Weights of a small mixture-of-experts language model, trained from scratch on English Wikipedia.
Experts: 96 SwiGLU neurons an expert, a softmax router.
Below are experts of layer 7 (counted from 0) of a mixture-of-experts language model. Rows are named gate (a neuron's input weights, with its number), up (a neuron's input weights, with its number), down (a neuron's output weights, with its number) and show model dimensions 128-191. Each number is 50 + 10 x the weight over its row's rms, rounded and kept within 0 to 99.
Before each expert's rows: "comes before" lists some tokens at least twice as common just after its tokens as in all text. This comes from a sample of Wikipedia text that the model never trained on. Tokens count by the router's weight.

# expert 1
comes before: "1", "2", "0", "3", "4", "8"
gate0:36 52 40 61 61 39 34 52 49 46 51 30 58 47 53 57 58 48 41 39 52 49 54 47 63 40 49 59 54 46 46 55 59 58 46 45 39 55 45 49 67 41 38 43 64 59 47 44 51 40 57 52 47 39 50 52 46 45 53 47 44 61 63 33
up0:50 51 35 35 56 61 72 49 29 34 51 50 32 42 44 41 48 58 30 53 46 54 36 45 50 51 40 58 39 42 59 53 40 48 35 53 52 42 64 46 63 45 50 63 51 63 62 29 53 52 54 45 36 52 51 51 55 48 46 46 86 44 33 53
down0:51 48 44 57 51 45 34 64 43 36 52 52 55 42 55 39 56 55 65 57 49 40 33 59 36 49 47 62 62 57 59 46 50 52 32 56 38 46 69 48 42 53 41 60 49 68 52 25 57 29 38 37 46 47 68 60 44 56 39 56 65 45 38 56
gate1:46 48 74 51 50 64 36 51 44 49 38 66 53 52 72 74 58 53 45 46 48 63 47 53 50 44 61 48 60 45 54 62 39 61 57 60 56 44 47 51 28 44 72 51 48 29 55 87 59 39 35 52 48 60 60 56 49 45 62 52 55 50 63 17
up1:58 67 37 62 55 56 54 56 62 47 58 43 54 51 39 29 56 53 57 45 60 49 36 55 74 31 41 40 45 72 42 48 53 51 53 62 46 43 45 43 63 51 38 51 49 70 32 38 51 69 52 50 59 48 52 45 57 61 26 37 42 44 47 62
down1:60 48 58 37 44 43 41 33 44 65 44 61 44 37 54 49 51 44 38 46 30 41 41 75 34 43 58 42 54 23 40 41 44 55 66 46 45 41 63 54 40 51 29 53 58 56 46 34 46 57 66 33 52 51 51 41 56 32 56 70 47 46 59 57
gate2:39 64 48 52 66 51 48 50 26 53 39 39 55 41 40 48 50 49 41 49 41 47 40 41 53 33 51 57 50 54 51 38 32 55 53 40 39 49 75 54 45 59 56 59 38 54 65 49 57 40 53 65 57 58 32 53 58 58 59 44 67 69 52 55
up2:60 62 47 33 39 44 50 51 61 70 63 64 57 59 46 54 63 56 47 56 43 62 42 49 43 55 28 43 56 45 68 35 33 44 48 58 47 47 53 48 58 37 58 49 55 57 55 55 52 49 40 45 42 44 41 55 63 56 31 44 44 44 46 50
down2:59 62 62 44 54 52 47 44 42 58 59 47 61 54 49 57 43 40 28 55 49 32 38 74 43 33 28 52 55 54 64 31 46 60 60 50 53 57 41 52 61 59 67 45 61 54 54 55 56 35 46 59 43 52 52 67 64 37 39 54 45 56 73 68
gate3:45 60 36 59 58 52 51 55 47 53 46 59 46 61 50 45 33 68 61 53 53 51 57 62 51 34 39 53 46 33 66 49 78 30 48 52 49 55 37 44 55 27 50 56 48 59 45 59 46 68 47 65 57 44 44 40 50 43 40 45 64 40 60 45
up3:59 50 37 71 48 49 57 42 59 37 59 30 42 50 85 61 41 47 62 54 54 61 68 34 59 42 55 62 45 38 60 52 58 33 45 51 45 63 47 47 32 55 39 43 60 57 67 59 53 60 34 52 60 52 35 50 64 44 29 48 63 44 64 32
down3:48 53 54 52 42 52 19 61 52 53 58 54 68 57 56 61 52 43 38 54 49 49 49 48 38 63 65 48 51 50 47 35 57 55 61 56 62 41 55 41 46 59 69 42 39 56 41 60 42 36 50 44 50 41 65 57 56 67 57 52 49 59 56 46
gate4:70 51 54 49 55 60 55 52 58 49 54 55 45 60 83 68 57 56 59 45 44 63 56 41 47 47 58 47 49 33 40 48 47 51 55 41 52 44 26 48 63 65 40 59 57 36 58 57 66 67 42 23 73 47 57 49 46 68 58 47 38 45 57 51
up4:59 53 52 45 58 60 66 57 55 45 61 54 34 74 63 49 49 42 57 43 67 68 47 60 50 33 51 49 55 36 53 53 43 41 69 42 61 49 74 60 39 61 42 48 72 46 65 36 54 59 51 31 39 39 46 34 57 49 60 51 39 45 53 45
down4:56 59 43 61 58 58 62 55 71 43 56 53 51 55 62 51 62 62 65 39 55 67 54 42 51 57 45 59 46 61 58 53 53 60 53 34 43 33 51 45 47 52 30 44 41 43 46 43 61 71 37 50 61 56 48 51 51 37 39 57 43 52 53 63
gate5:43 55 53 47 39 47 61 53 58 35 61 45 34 62 53 44 39 55 56 62 50 63 55 48 37 60 56 44 60 55 45 48 37 62 71 42 47 47 43 50 58 50 65 41 57 47 47 34 41 53 42 57 58 44 56 52 48 54 72 62 57 50 66 57
up5:63 55 45 52 50 39 55 51 53 58 46 46 60 48 50 55 53 48 48 46 46 47 46 35 63 36 52 78 40 33 55 60 49 46 24 37 53 72 37 61 55 42 53 36 51 50 55 47 61 48 60 46 27 51 55 44 62 51 58 72 46 48 50 42
down5:57 61 46 67 63 43 56 57 61 43 57 75 67 46 50 54 51 36 42 42 54 39 36 43 55 33 43 67 36 43 47 45 58 48 36 46 50 65 49 59 44 39 44 41 52 55 43 43 55 56 40 59 42 32 47 48 53 56 60 33 58 42 43 48

# expert 11
comes before: "\n", "| ", "–", "-", "|", " |"
gate0:56 61 45 58 40 36 52 49 49 48 34 31 64 54 38 44 42 56 50 52 62 44 30 51 57 44 44 50 38 40 50 39 69 56 59 58 61 55 47 36 59 46 42 38 48 46 39 46 61 67 54 53 46 58 65 55 56 29 33 50 55 62 60 31
up0:44 60 30 50 47 41 54 52 48 53 50 74 38 38 48 58 40 51 63 41 40 52 57 56 53 49 54 61 70 39 66 53 56 36 36 59 54 63 57 44 41 50 56 54 60 44 42 36 31 44 40 38 67 56 56 51 29 54 58 38 38 45 69 46
down0:39 69 66 53 49 39 47 70 33 51 46 53 52 38 55 30 48 53 52 66 60 42 42 50 39 59 48 48 54 49 51 36 46 53 41 43 40 54 63 55 55 51 32 51 59 60 41 51 52 69 61 43 66 52 64 55 49 42 69 43 47 57 63 41
gate1:61 55 58 55 36 51 62 30 37 52 43 59 48 55 61 67 48 57 65 59 39 37 50 48 54 48 44 64 72 45 49 45 44 49 44 46 36 47 46 56 45 68 52 62 46 73 50 50 50 41 43 45 60 52 48 41 48 56 53 60 54 55 50 64
up1:53 68 46 56 37 52 49 42 40 43 51 55 61 65 56 62 57 37 60 53 43 53 41 42 57 48 49 55 52 45 53 61 49 41 34 49 45 64 39 60 50 61 37 67 43 65 54 66 57 48 43 40 57 51 59 47 43 43 64 63 43 55 64 52
down1:39 47 50 43 43 52 57 60 51 52 65 40 47 57 51 72 60 55 38 35 46 60 52 57 44 53 54 45 54 48 48 53 54 44 47 67 54 63 56 59 63 43 61 63 33 49 66 51 69 37 42 57 54 38 52 48 58 38 55 52 50 62 42 36
gate2:27 46 58 34 41 48 48 53 54 50 20 67 71 59 61 57 52 46 66 43 66 57 31 73 39 55 44 44 38 53 52 44 51 53 51 40 34 60 57 39 63 43 49 62 47 41 31 70 55 53 42 43 47 44 72 56 30 49 49 40 62 58 50 61
up2:47 58 69 42 53 57 42 44 41 68 48 40 49 53 43 38 50 59 66 29 60 61 58 67 68 63 68 47 40 64 59 38 40 41 45 55 62 49 37 53 52 43 46 39 53 45 47 40 41 57 51 71 48 40 46 35 39 46 69 61 49 31 41 39
down2:71 54 63 33 33 48 60 56 43 52 43 55 57 52 56 49 42 50 45 41 43 43 56 34 49 61 64 44 52 62 55 40 57 57 55 65 60 67 59 42 42 54 47 44 54 64 42 57 60 56 46 62 42 52 53 54 55 46 54 70 34 68 40 46
gate3:71 65 56 44 50 28 46 49 43 32 53 68 64 50 45 42 47 59 49 58 55 23 54 75 55 54 63 63 68 56 41 45 52 35 49 40 57 48 29 35 40 39 36 41 65 51 49 30 59 38 32 52 72 50 53 54 42 68 55 39 56 52 42 51
up3:43 34 47 55 52 44 46 34 50 65 44 43 37 41 41 44 55 42 40 40 44 57 56 62 37 34 42 49 37 59 52 47 47 49 65 53 32 64 62 68 35 60 68 56 39 53 46 56 47 52 46 49 55 59 43 62 52 57 59 56 41 59 59 55
down3:30 58 71 45 56 40 37 40 65 73 69 59 64 43 54 45 53 73 53 43 51 58 46 47 50 80 55 54 47 51 47 47 53 63 41 42 50 50 51 41 49 54 46 64 65 39 46 55 48 45 57 66 54 47 62 47 60 43 52 57 52 63 65 51
gate4:45 52 65 45 55 49 44 51 39 46 47 46 42 68 40 73 69 54 37 39 54 54 55 54 47 42 49 67 45 33 40 51 52 43 46 48 58 47 58 55 52 40 69 47 42 80 30 80 58 43 58 64 35 52 39 45 38 49 41 68 44 48 36 56
up4:33 49 62 56 50 46 40 60 36 47 58 38 80 71 44 48 69 43 57 40 43 49 52 47 51 24 54 66 55 51 40 48 65 59 48 62 44 42 66 46 63 41 55 49 44 61 41 51 41 43 62 62 58 43 43 39 52 45 44 54 66 58 32 55
down4:27 47 44 38 62 52 44 57 61 69 35 56 31 64 68 57 53 71 68 41 51 44 61 68 39 40 38 63 41 64 47 31 46 48 50 45 38 42 64 65 50 41 57 61 39 59 66 38 45 46 53 51 55 46 62 53 34 48 45 49 46 37 45 59
gate5:40 35 66 59 43 56 44 52 39 52 44 72 32 46 57 33 36 40 40 67 62 45 57 42 62 78 39 46 54 41 52 42 63 56 30 56 49 35 44 52 44 46 54 38 20 43 39 43 41 31 58 58 38 45 41 40 45 47 48 55 38 49 44 38
up5:40 56 46 55 47 61 43 52 53 47 54 52 43 58 49 45 37 48 50 34 48 68 48 63 48 65 69 57 71 54 47 48 58 47 54 48 26 68 58 57 39 48 63 38 31 49 58 53 53 36 51 50 65 71 56 64 39 53 48 29 50 53 63 56
down5:50 49 58 62 40 31 28 57 56 40 48 44 69 28 41 39 61 56 46 34 50 32 45 54 43 63 43 50 43 48 44 52 56 55 40 58 50 44 54 39 55 40 48 37 45 36 51 50 58 44 52 49 56 33 38 46 50 53 59 59 52 57 35 37

# expert 4
comes before: " | ", " |", "C", "E", "S", "A"
gate0:65 24 31 45 51 51 73 43 40 44 58 43 66 70 54 55 53 43 48 51 47 45 49 45 59 55 52 36 45 44 45 58 55 43 49 51 65 33 41 39 50 61 40 63 33 48 50 46 58 35 58 68 55 49 66 53 47 62 72 31 53 37 49 53
up0:34 67 57 58 30 54 44 55 57 39 63 53 39 41 60 36 43 56 49 41 39 43 53 48 37 50 38 48 45 38 43 54 45 54 45 52 51 71 58 49 48 24 63 35 57 42 55 62 42 71 56 32 50 65 50 66 38 55 35 65 36 58 47 60
down0:49 55 47 59 54 55 49 39 34 43 42 53 48 51 57 48 41 59 65 58 60 41 64 72 56 39 43 72 57 51 44 53 33 51 67 38 48 38 36 58 55 44 48 73 61 53 46 49 43 25 40 34 49 33 67 55 41 47 64 69 60 45 54 50
gate1:63 31 58 50 61 69 44 48 28 42 47 47 55 62 53 48 61 66 46 51 57 28 63 64 58 62 43 40 47 45 40 51 36 41 46 40 53 36 58 59 50 57 56 53 46 59 56 57 58 39 48 61 50 46 42 45 49 52 49 37 52 44 49 58
up1:44 51 61 49 63 41 47 45 47 45 55 35 49 47 57 57 59 38 40 55 47 46 54 69 59 42 35 36 63 60 40 46 49 48 44 37 53 44 60 37 65 60 66 51 44 38 41 55 65 50 66 63 43 50 60 51 47 42 54 70 47 53 42 45
down1:62 46 45 46 53 38 28 51 44 50 38 49 63 58 40 34 54 55 37 37 43 72 53 48 52 59 48 57 44 49 22 59 68 41 47 57 50 55 34 52 60 61 50 39 45 58 47 50 76 48 56 58 59 48 48 54 58 82 35 62 28 50 36 37
gate2:58 54 52 42 63 68 64 37 45 49 63 44 51 35 61 57 35 62 64 71 48 42 46 50 50 56 50 52 51 60 48 38 61 55 65 53 54 56 44 30 57 53 42 41 37 49 47 43 34 61 48 58 67 40 49 70 38 47 68 61 46 62 51 24
up2:58 54 40 68 54 28 40 62 64 64 42 50 69 54 39 49 60 51 53 38 42 52 63 48 55 56 46 48 48 46 60 58 47 73 37 60 34 50 66 63 67 45 63 76 44 69 55 45 51 51 28 53 53 44 47 41 51 77 46 47 58 46 64 59
down2:54 51 51 48 59 21 38 53 39 57 43 56 55 58 53 52 53 61 45 50 47 45 65 48 46 54 40 34 37 54 50 61 49 37 47 39 66 52 50 49 64 59 38 73 45 41 54 42 34 46 59 75 57 49 57 16 46 37 55 51 45 44 67 51
gate3:65 60 67 64 44 38 36 42 61 41 56 68 44 63 55 55 57 41 43 41 56 65 70 56 45 55 40 58 83 43 44 28 41 56 49 69 66 59 57 48 49 58 75 66 60 41 48 40 62 44 57 51 50 58 50 40 57 62 45 62 50 64 46 50
up3:37 60 34 34 53 36 54 56 56 55 49 55 49 48 67 50 54 63 54 33 51 48 41 32 52 69 56 38 51 50 57 77 53 40 59 50 48 42 48 36 46 44 43 48 40 61 65 53 42 49 30 63 41 41 54 53 38 55 42 53 52 40 35 51
down3:48 46 69 53 59 46 50 52 47 38 54 51 71 64 49 64 58 58 42 43 43 60 46 60 46 58 45 54 43 49 55 68 32 56 58 42 31 52 43 61 47 56 51 57 57 46 59 35 36 32 34 56 62 46 48 43 50 44 44 57 51 50 47 32
gate4:61 80 57 37 68 48 46 44 48 46 47 52 62 51 48 57 60 55 51 50 63 63 49 66 52 63 39 45 66 47 57 55 35 57 58 53 40 43 48 36 45 45 55 52 62 66 46 47 45 38 53 59 60 63 37 33 60 46 46 41 56 48 62 43
up4:53 37 31 57 49 48 37 49 63 46 62 39 60 23 47 47 44 64 63 50 46 32 41 47 70 47 29 60 63 54 41 60 41 62 59 64 45 37 64 54 43 53 36 46 43 43 39 51 53 53 50 66 40 46 65 48 45 47 57 64 41 51 52 54
down4:47 57 79 56 35 52 54 39 48 52 50 58 55 56 60 56 50 42 50 46 31 60 58 30 51 43 54 60 58 40 43 54 51 36 47 54 43 55 71 43 55 62 45 41 36 53 62 47 43 67 51 59 47 54 33 52 49 64 60 39 44 66 55 38
gate5:33 56 41 53 55 38 58 47 50 38 42 39 40 56 42 51 29 78 64 53 50 55 51 48 52 52 51 53 44 36 47 48 38 50 71 52 40 60 47 29 48 37 27 54 52 54 50 47 43 39 57 48 45 44 34 51 36 49 39 51 33 55 41 51
up5:45 30 51 32 59 56 53 57 62 83 56 54 43 35 50 59 58 19 61 56 45 48 27 37 46 68 42 66 47 46 43 63 49 55 43 52 58 58 60 54 60 48 57 49 54 42 58 76 62 59 48 55 48 60 51 58 54 53 55 45 54 44 49 34
down5:42 44 53 52 39 55 50 44 64 40 50 50 42 59 52 57 35 51 73 44 45 59 51 64 57 65 65 64 48 35 41 37 51 65 58 44 54 45 58 53 39 38 52 57 44 61 70 62 27 49 50 52 57 53 62 55 42 35 61 61 56 61 38 57

# expert 9
comes before: ".", " in", ",", " to", " and", " in the"
gate0:38 43 40 56 67 48 55 38 56 42 51 56 49 67 50 46 61 59 47 50 49 54 59 43 64 61 53 62 39 35 49 60 33 36 39 50 39 31 56 55 56 54 53 61 47 61 25 41 43 53 32 61 64 65 31 52 31 66 49 21 55 70 46 54
up0:56 63 59 49 32 58 41 38 54 45 56 68 42 33 47 52 41 51 57 49 38 42 51 47 49 52 38 41 62 58 39 43 54 74 60 38 61 46 58 45 49 42 36 52 50 61 64 57 43 68 58 64 40 57 60 23 47 34 51 55 49 39 54 41
down0:42 60 46 53 53 69 41 48 39 47 50 53 53 47 61 49 49 43 56 47 52 45 48 68 52 65 41 55 39 27 39 65 53 53 41 37 66 66 39 49 62 32 56 53 55 51 34 61 58 32 54 61 32 59 59 37 58 46 50 56 62 27 48 53
gate1:46 41 57 50 38 52 45 61 30 60 55 51 42 57 39 65 56 47 38 54 41 29 33 63 56 51 62 44 43 50 54 55 59 53 60 62 54 36 53 57 50 49 57 30 25 56 52 51 54 53 52 53 47 41 31 50 45 52 40 57 42 42 51 60
up1:34 39 53 43 34 53 56 68 30 52 37 37 44 43 42 62 48 59 41 57 55 55 39 46 47 44 50 63 59 74 49 48 43 34 57 56 60 46 57 51 48 60 59 51 58 48 32 54 47 39 40 63 42 58 60 47 53 55 44 50 53 44 44 57
down1:46 53 55 45 59 37 67 54 58 31 56 41 56 66 31 45 62 47 49 55 73 68 57 44 54 66 56 63 55 45 52 45 38 56 44 55 43 56 40 55 38 46 39 55 55 44 51 58 43 35 51 44 37 66 39 60 49 52 59 64 45 60 51 46
gate2:48 48 62 49 44 58 72 42 49 59 63 41 46 49 51 42 52 53 59 44 47 46 40 56 58 53 50 41 55 47 49 55 48 46 48 68 57 55 58 45 65 52 55 38 56 29 35 52 49 51 41 63 52 44 43 49 34 59 53 45 44 53 63 19
up2:42 40 33 56 41 70 52 34 72 84 57 55 46 42 51 54 59 55 70 62 40 49 47 40 67 56 64 44 51 47 40 64 46 60 58 46 49 48 39 60 43 45 36 32 55 47 48 50 61 57 32 48 53 47 50 33 32 52 47 72 60 38 59 38
down2:57 47 60 46 50 63 38 47 45 72 84 40 54 44 44 52 37 65 68 49 26 50 45 51 60 46 49 37 66 43 50 58 49 67 32 43 52 48 55 69 41 43 38 51 44 47 46 50 41 32 39 36 43 57 60 63 44 37 42 45 47 58 38 40
gate3:60 56 35 50 41 47 61 53 32 56 54 39 62 47 49 67 55 53 62 55 41 50 69 51 52 37 42 60 27 50 50 60 47 31 51 55 41 43 41 36 66 54 37 56 47 59 59 44 49 51 46 54 60 51 54 55 42 52 45 56 48 63 54 42
up3:41 53 60 48 44 66 66 64 48 45 57 56 60 65 56 59 45 48 77 56 61 65 49 57 56 35 50 43 23 57 40 47 61 40 53 74 56 38 48 44 65 67 37 55 56 58 52 58 49 46 36 45 48 58 50 53 42 50 37 61 47 55 42 44
down3:39 51 48 46 40 55 50 41 47 45 54 65 61 34 45 62 49 36 66 48 49 54 47 41 52 45 63 63 48 65 38 53 39 31 37 48 34 46 40 50 62 49 46 43 48 68 69 49 36 39 77 54 58 48 41 52 59 62 40 31 44 64 38 42
gate4:56 41 41 45 55 53 39 43 53 67 60 52 64 59 61 58 56 36 54 66 50 46 42 37 66 33 44 66 56 40 55 39 47 31 58 46 61 53 44 37 63 42 43 43 43 48 60 65 44 57 72 61 66 62 26 60 45 37 57 49 53 60 53 60
up4:55 42 36 42 44 51 43 48 48 53 51 40 44 57 44 48 59 68 48 61 49 63 55 49 49 44 42 58 49 48 59 69 43 52 53 44 52 50 48 45 45 66 49 44 53 46 49 57 38 59 37 53 67 63 57 60 65 61 43 59 66 52 45 54
down4:61 58 43 47 45 48 38 49 57 63 21 42 54 49 39 55 52 54 49 55 45 53 39 67 29 43 48 47 46 42 72 60 51 25 39 58 61 40 44 55 60 52 53 46 32 63 60 61 48 49 50 51 33 36 60 48 50 59 55 32 62 47 52 58
gate5:48 59 61 44 41 57 55 83 50 46 40 32 60 41 53 49 54 58 49 57 68 25 57 66 49 42 40 48 42 40 44 44 59 43 52 63 46 51 53 59 65 62 56 37 58 54 63 53 44 40 60 51 49 44 58 41 53 51 50 56 52 38 33 48
up5:50 53 70 41 65 36 40 39 56 52 48 44 62 32 53 51 39 57 45 50 35 61 51 51 43 53 37 38 44 53 57 40 50 45 54 33 36 48 49 37 72 44 35 43 25 43 45 52 46 63 49 55 40 59 49 53 49 71 45 43 68 51 61 61
down5:58 36 44 46 32 46 32 51 49 47 49 46 39 38 49 60 45 69 56 33 73 35 56 52 46 46 35 56 30 51 47 54 43 51 55 72 52 49 52 41 39 37 37 59 59 57 50 33 28 50 66 43 45 64 50 51 27 51 46 44 47 60 45 43

# expert 3
comes before: "\n\n", " The", "\n", "The", "==", " He"
gate0:56 50 36 53 57 43 35 35 51 50 31 52 46 69 74 54 52 54 35 45 43 31 38 48 74 38 59 53 45 42 55 53 65 22 59 51 61 50 38 47 45 53 54 46 50 61 29 50 52 52 74 49 58 71 33 54 57 64 53 44 51 50 59 63
up0:43 46 47 51 44 30 49 50 66 47 32 44 46 56 65 61 53 54 36 49 51 47 39 39 37 53 53 54 27 41 61 53 55 29 52 56 40 44 57 49 48 53 47 46 55 64 42 56 49 58 52 51 60 52 49 50 51 53 56 38 62 61 43 46
down0:55 49 49 58 44 48 53 59 46 64 30 49 52 44 54 35 75 79 44 46 44 62 64 50 47 30 52 29 48 66 32 44 59 44 63 61 48 38 47 47 44 41 35 53 42 47 37 42 69 62 53 51 38 34 55 42 72 39 66 56 60 46 47 46
gate1:41 62 54 50 55 63 47 62 54 49 63 57 68 43 63 49 61 52 53 49 53 40 76 41 41 54 65 57 39 52 46 42 47 60 36 55 48 51 43 31 35 55 48 64 48 51 57 62 39 61 46 49 43 55 56 45 60 48 56 44 53 39 37 79
up1:53 35 55 57 39 24 35 30 56 55 49 45 60 36 53 55 41 46 52 72 50 50 47 50 52 44 32 21 52 42 50 71 55 49 73 29 50 38 52 49 54 48 53 50 48 42 38 70 44 62 50 48 32 51 41 50 40 44 57 61 63 45 61 42
down1:45 32 40 38 38 58 46 29 34 59 45 36 59 33 42 34 46 43 48 50 58 35 52 39 45 41 63 73 72 59 50 57 68 72 55 64 59 44 60 51 29 49 52 55 46 44 41 54 57 43 60 51 56 64 41 59 62 51 46 53 29 41 38 65
gate2:55 59 32 38 50 37 54 47 37 47 53 48 57 58 48 44 62 38 38 39 51 53 60 41 52 64 47 62 47 47 62 47 66 46 52 66 47 43 49 43 62 37 70 41 60 42 48 42 50 61 44 39 40 44 37 57 63 43 44 63 50 31 53 52
up2:59 56 31 40 45 41 46 51 51 44 50 40 69 58 48 50 59 51 30 33 52 55 52 42 49 76 65 47 25 37 62 55 63 56 51 53 68 44 42 56 64 41 53 50 46 60 49 46 43 54 49 53 22 48 41 34 41 44 40 58 43 44 62 50
down2:42 50 51 63 60 61 56 69 44 37 39 58 43 44 50 42 22 28 54 53 47 43 61 48 54 49 47 50 48 53 38 45 37 55 36 65 44 43 44 37 44 59 51 60 64 53 48 44 47 37 49 49 48 39 58 54 47 54 43 53 51 59 47 47
gate3:34 33 48 23 28 60 37 33 50 55 36 62 34 79 67 56 72 47 63 62 57 48 66 45 50 44 42 66 47 55 56 63 42 43 40 38 52 56 43 38 33 43 54 54 45 51 49 48 53 56 71 54 48 52 59 55 56 41 42 54 44 58 33 53
up3:57 46 49 41 41 58 45 39 47 34 51 65 38 66 53 43 50 45 72 61 62 50 58 58 50 50 55 70 50 49 66 52 55 37 42 53 47 46 44 34 46 44 58 48 44 55 48 29 51 63 55 59 42 48 59 42 53 31 44 49 47 65 49 64
down3:53 49 44 39 44 60 59 28 68 53 38 52 32 53 49 46 41 53 42 38 49 42 63 43 31 55 54 51 55 29 25 48 49 55 32 52 60 50 46 46 44 55 34 56 49 52 44 46 67 60 41 54 45 49 47 41 43 48 59 48 52 55 41 59
gate4:36 49 55 54 36 60 50 22 50 52 36 50 52 40 52 53 56 54 57 61 52 50 47 43 57 59 52 63 56 37 45 61 45 41 59 52 45 47 46 31 51 41 55 49 54 60 36 44 59 32 59 75 33 52 53 54 30 54 46 64 51 39 54 53
up4:57 37 53 60 52 42 62 71 48 41 63 58 52 49 40 56 55 69 33 35 39 52 52 68 55 60 60 38 58 61 27 42 41 60 52 47 47 32 41 50 51 47 50 53 38 44 52 46 54 57 56 27 44 44 47 56 52 47 51 55 35 44 50 36
down4:48 53 34 54 30 44 23 59 48 41 53 58 66 70 51 36 49 67 66 53 59 46 47 63 52 43 54 66 55 33 46 47 41 54 43 72 48 46 35 43 55 37 37 45 46 46 42 70 57 36 69 67 46 52 62 38 41 50 57 45 64 65 56 40
gate5:53 30 51 66 49 51 54 59 35 35 60 48 49 42 70 49 41 42 30 41 47 51 45 30 66 56 36 58 46 52 59 44 49 56 51 64 54 66 38 47 30 57 42 51 51 47 44 55 30 42 35 61 57 58 52 43 47 45 54 51 45 46 37 56
up5:42 42 53 49 55 43 51 52 46 47 43 51 55 43 42 43 32 60 50 67 56 50 64 42 61 50 66 48 44 54 38 47 65 39 47 43 46 63 38 37 67 51 48 36 48 47 48 50 58 50 49 38 61 71 41 63 57 52 78 58 45 57 44 59
down5:52 43 45 22 54 48 52 29 40 38 39 44 45 47 39 43 63 45 46 40 57 63 44 60 49 41 65 46 37 48 41 35 60 43 51 40 33 69 41 45 45 28 34 57 45 50 49 52 45 52 39 39 49 35 57 42 48 39 66 53 53 56 43 62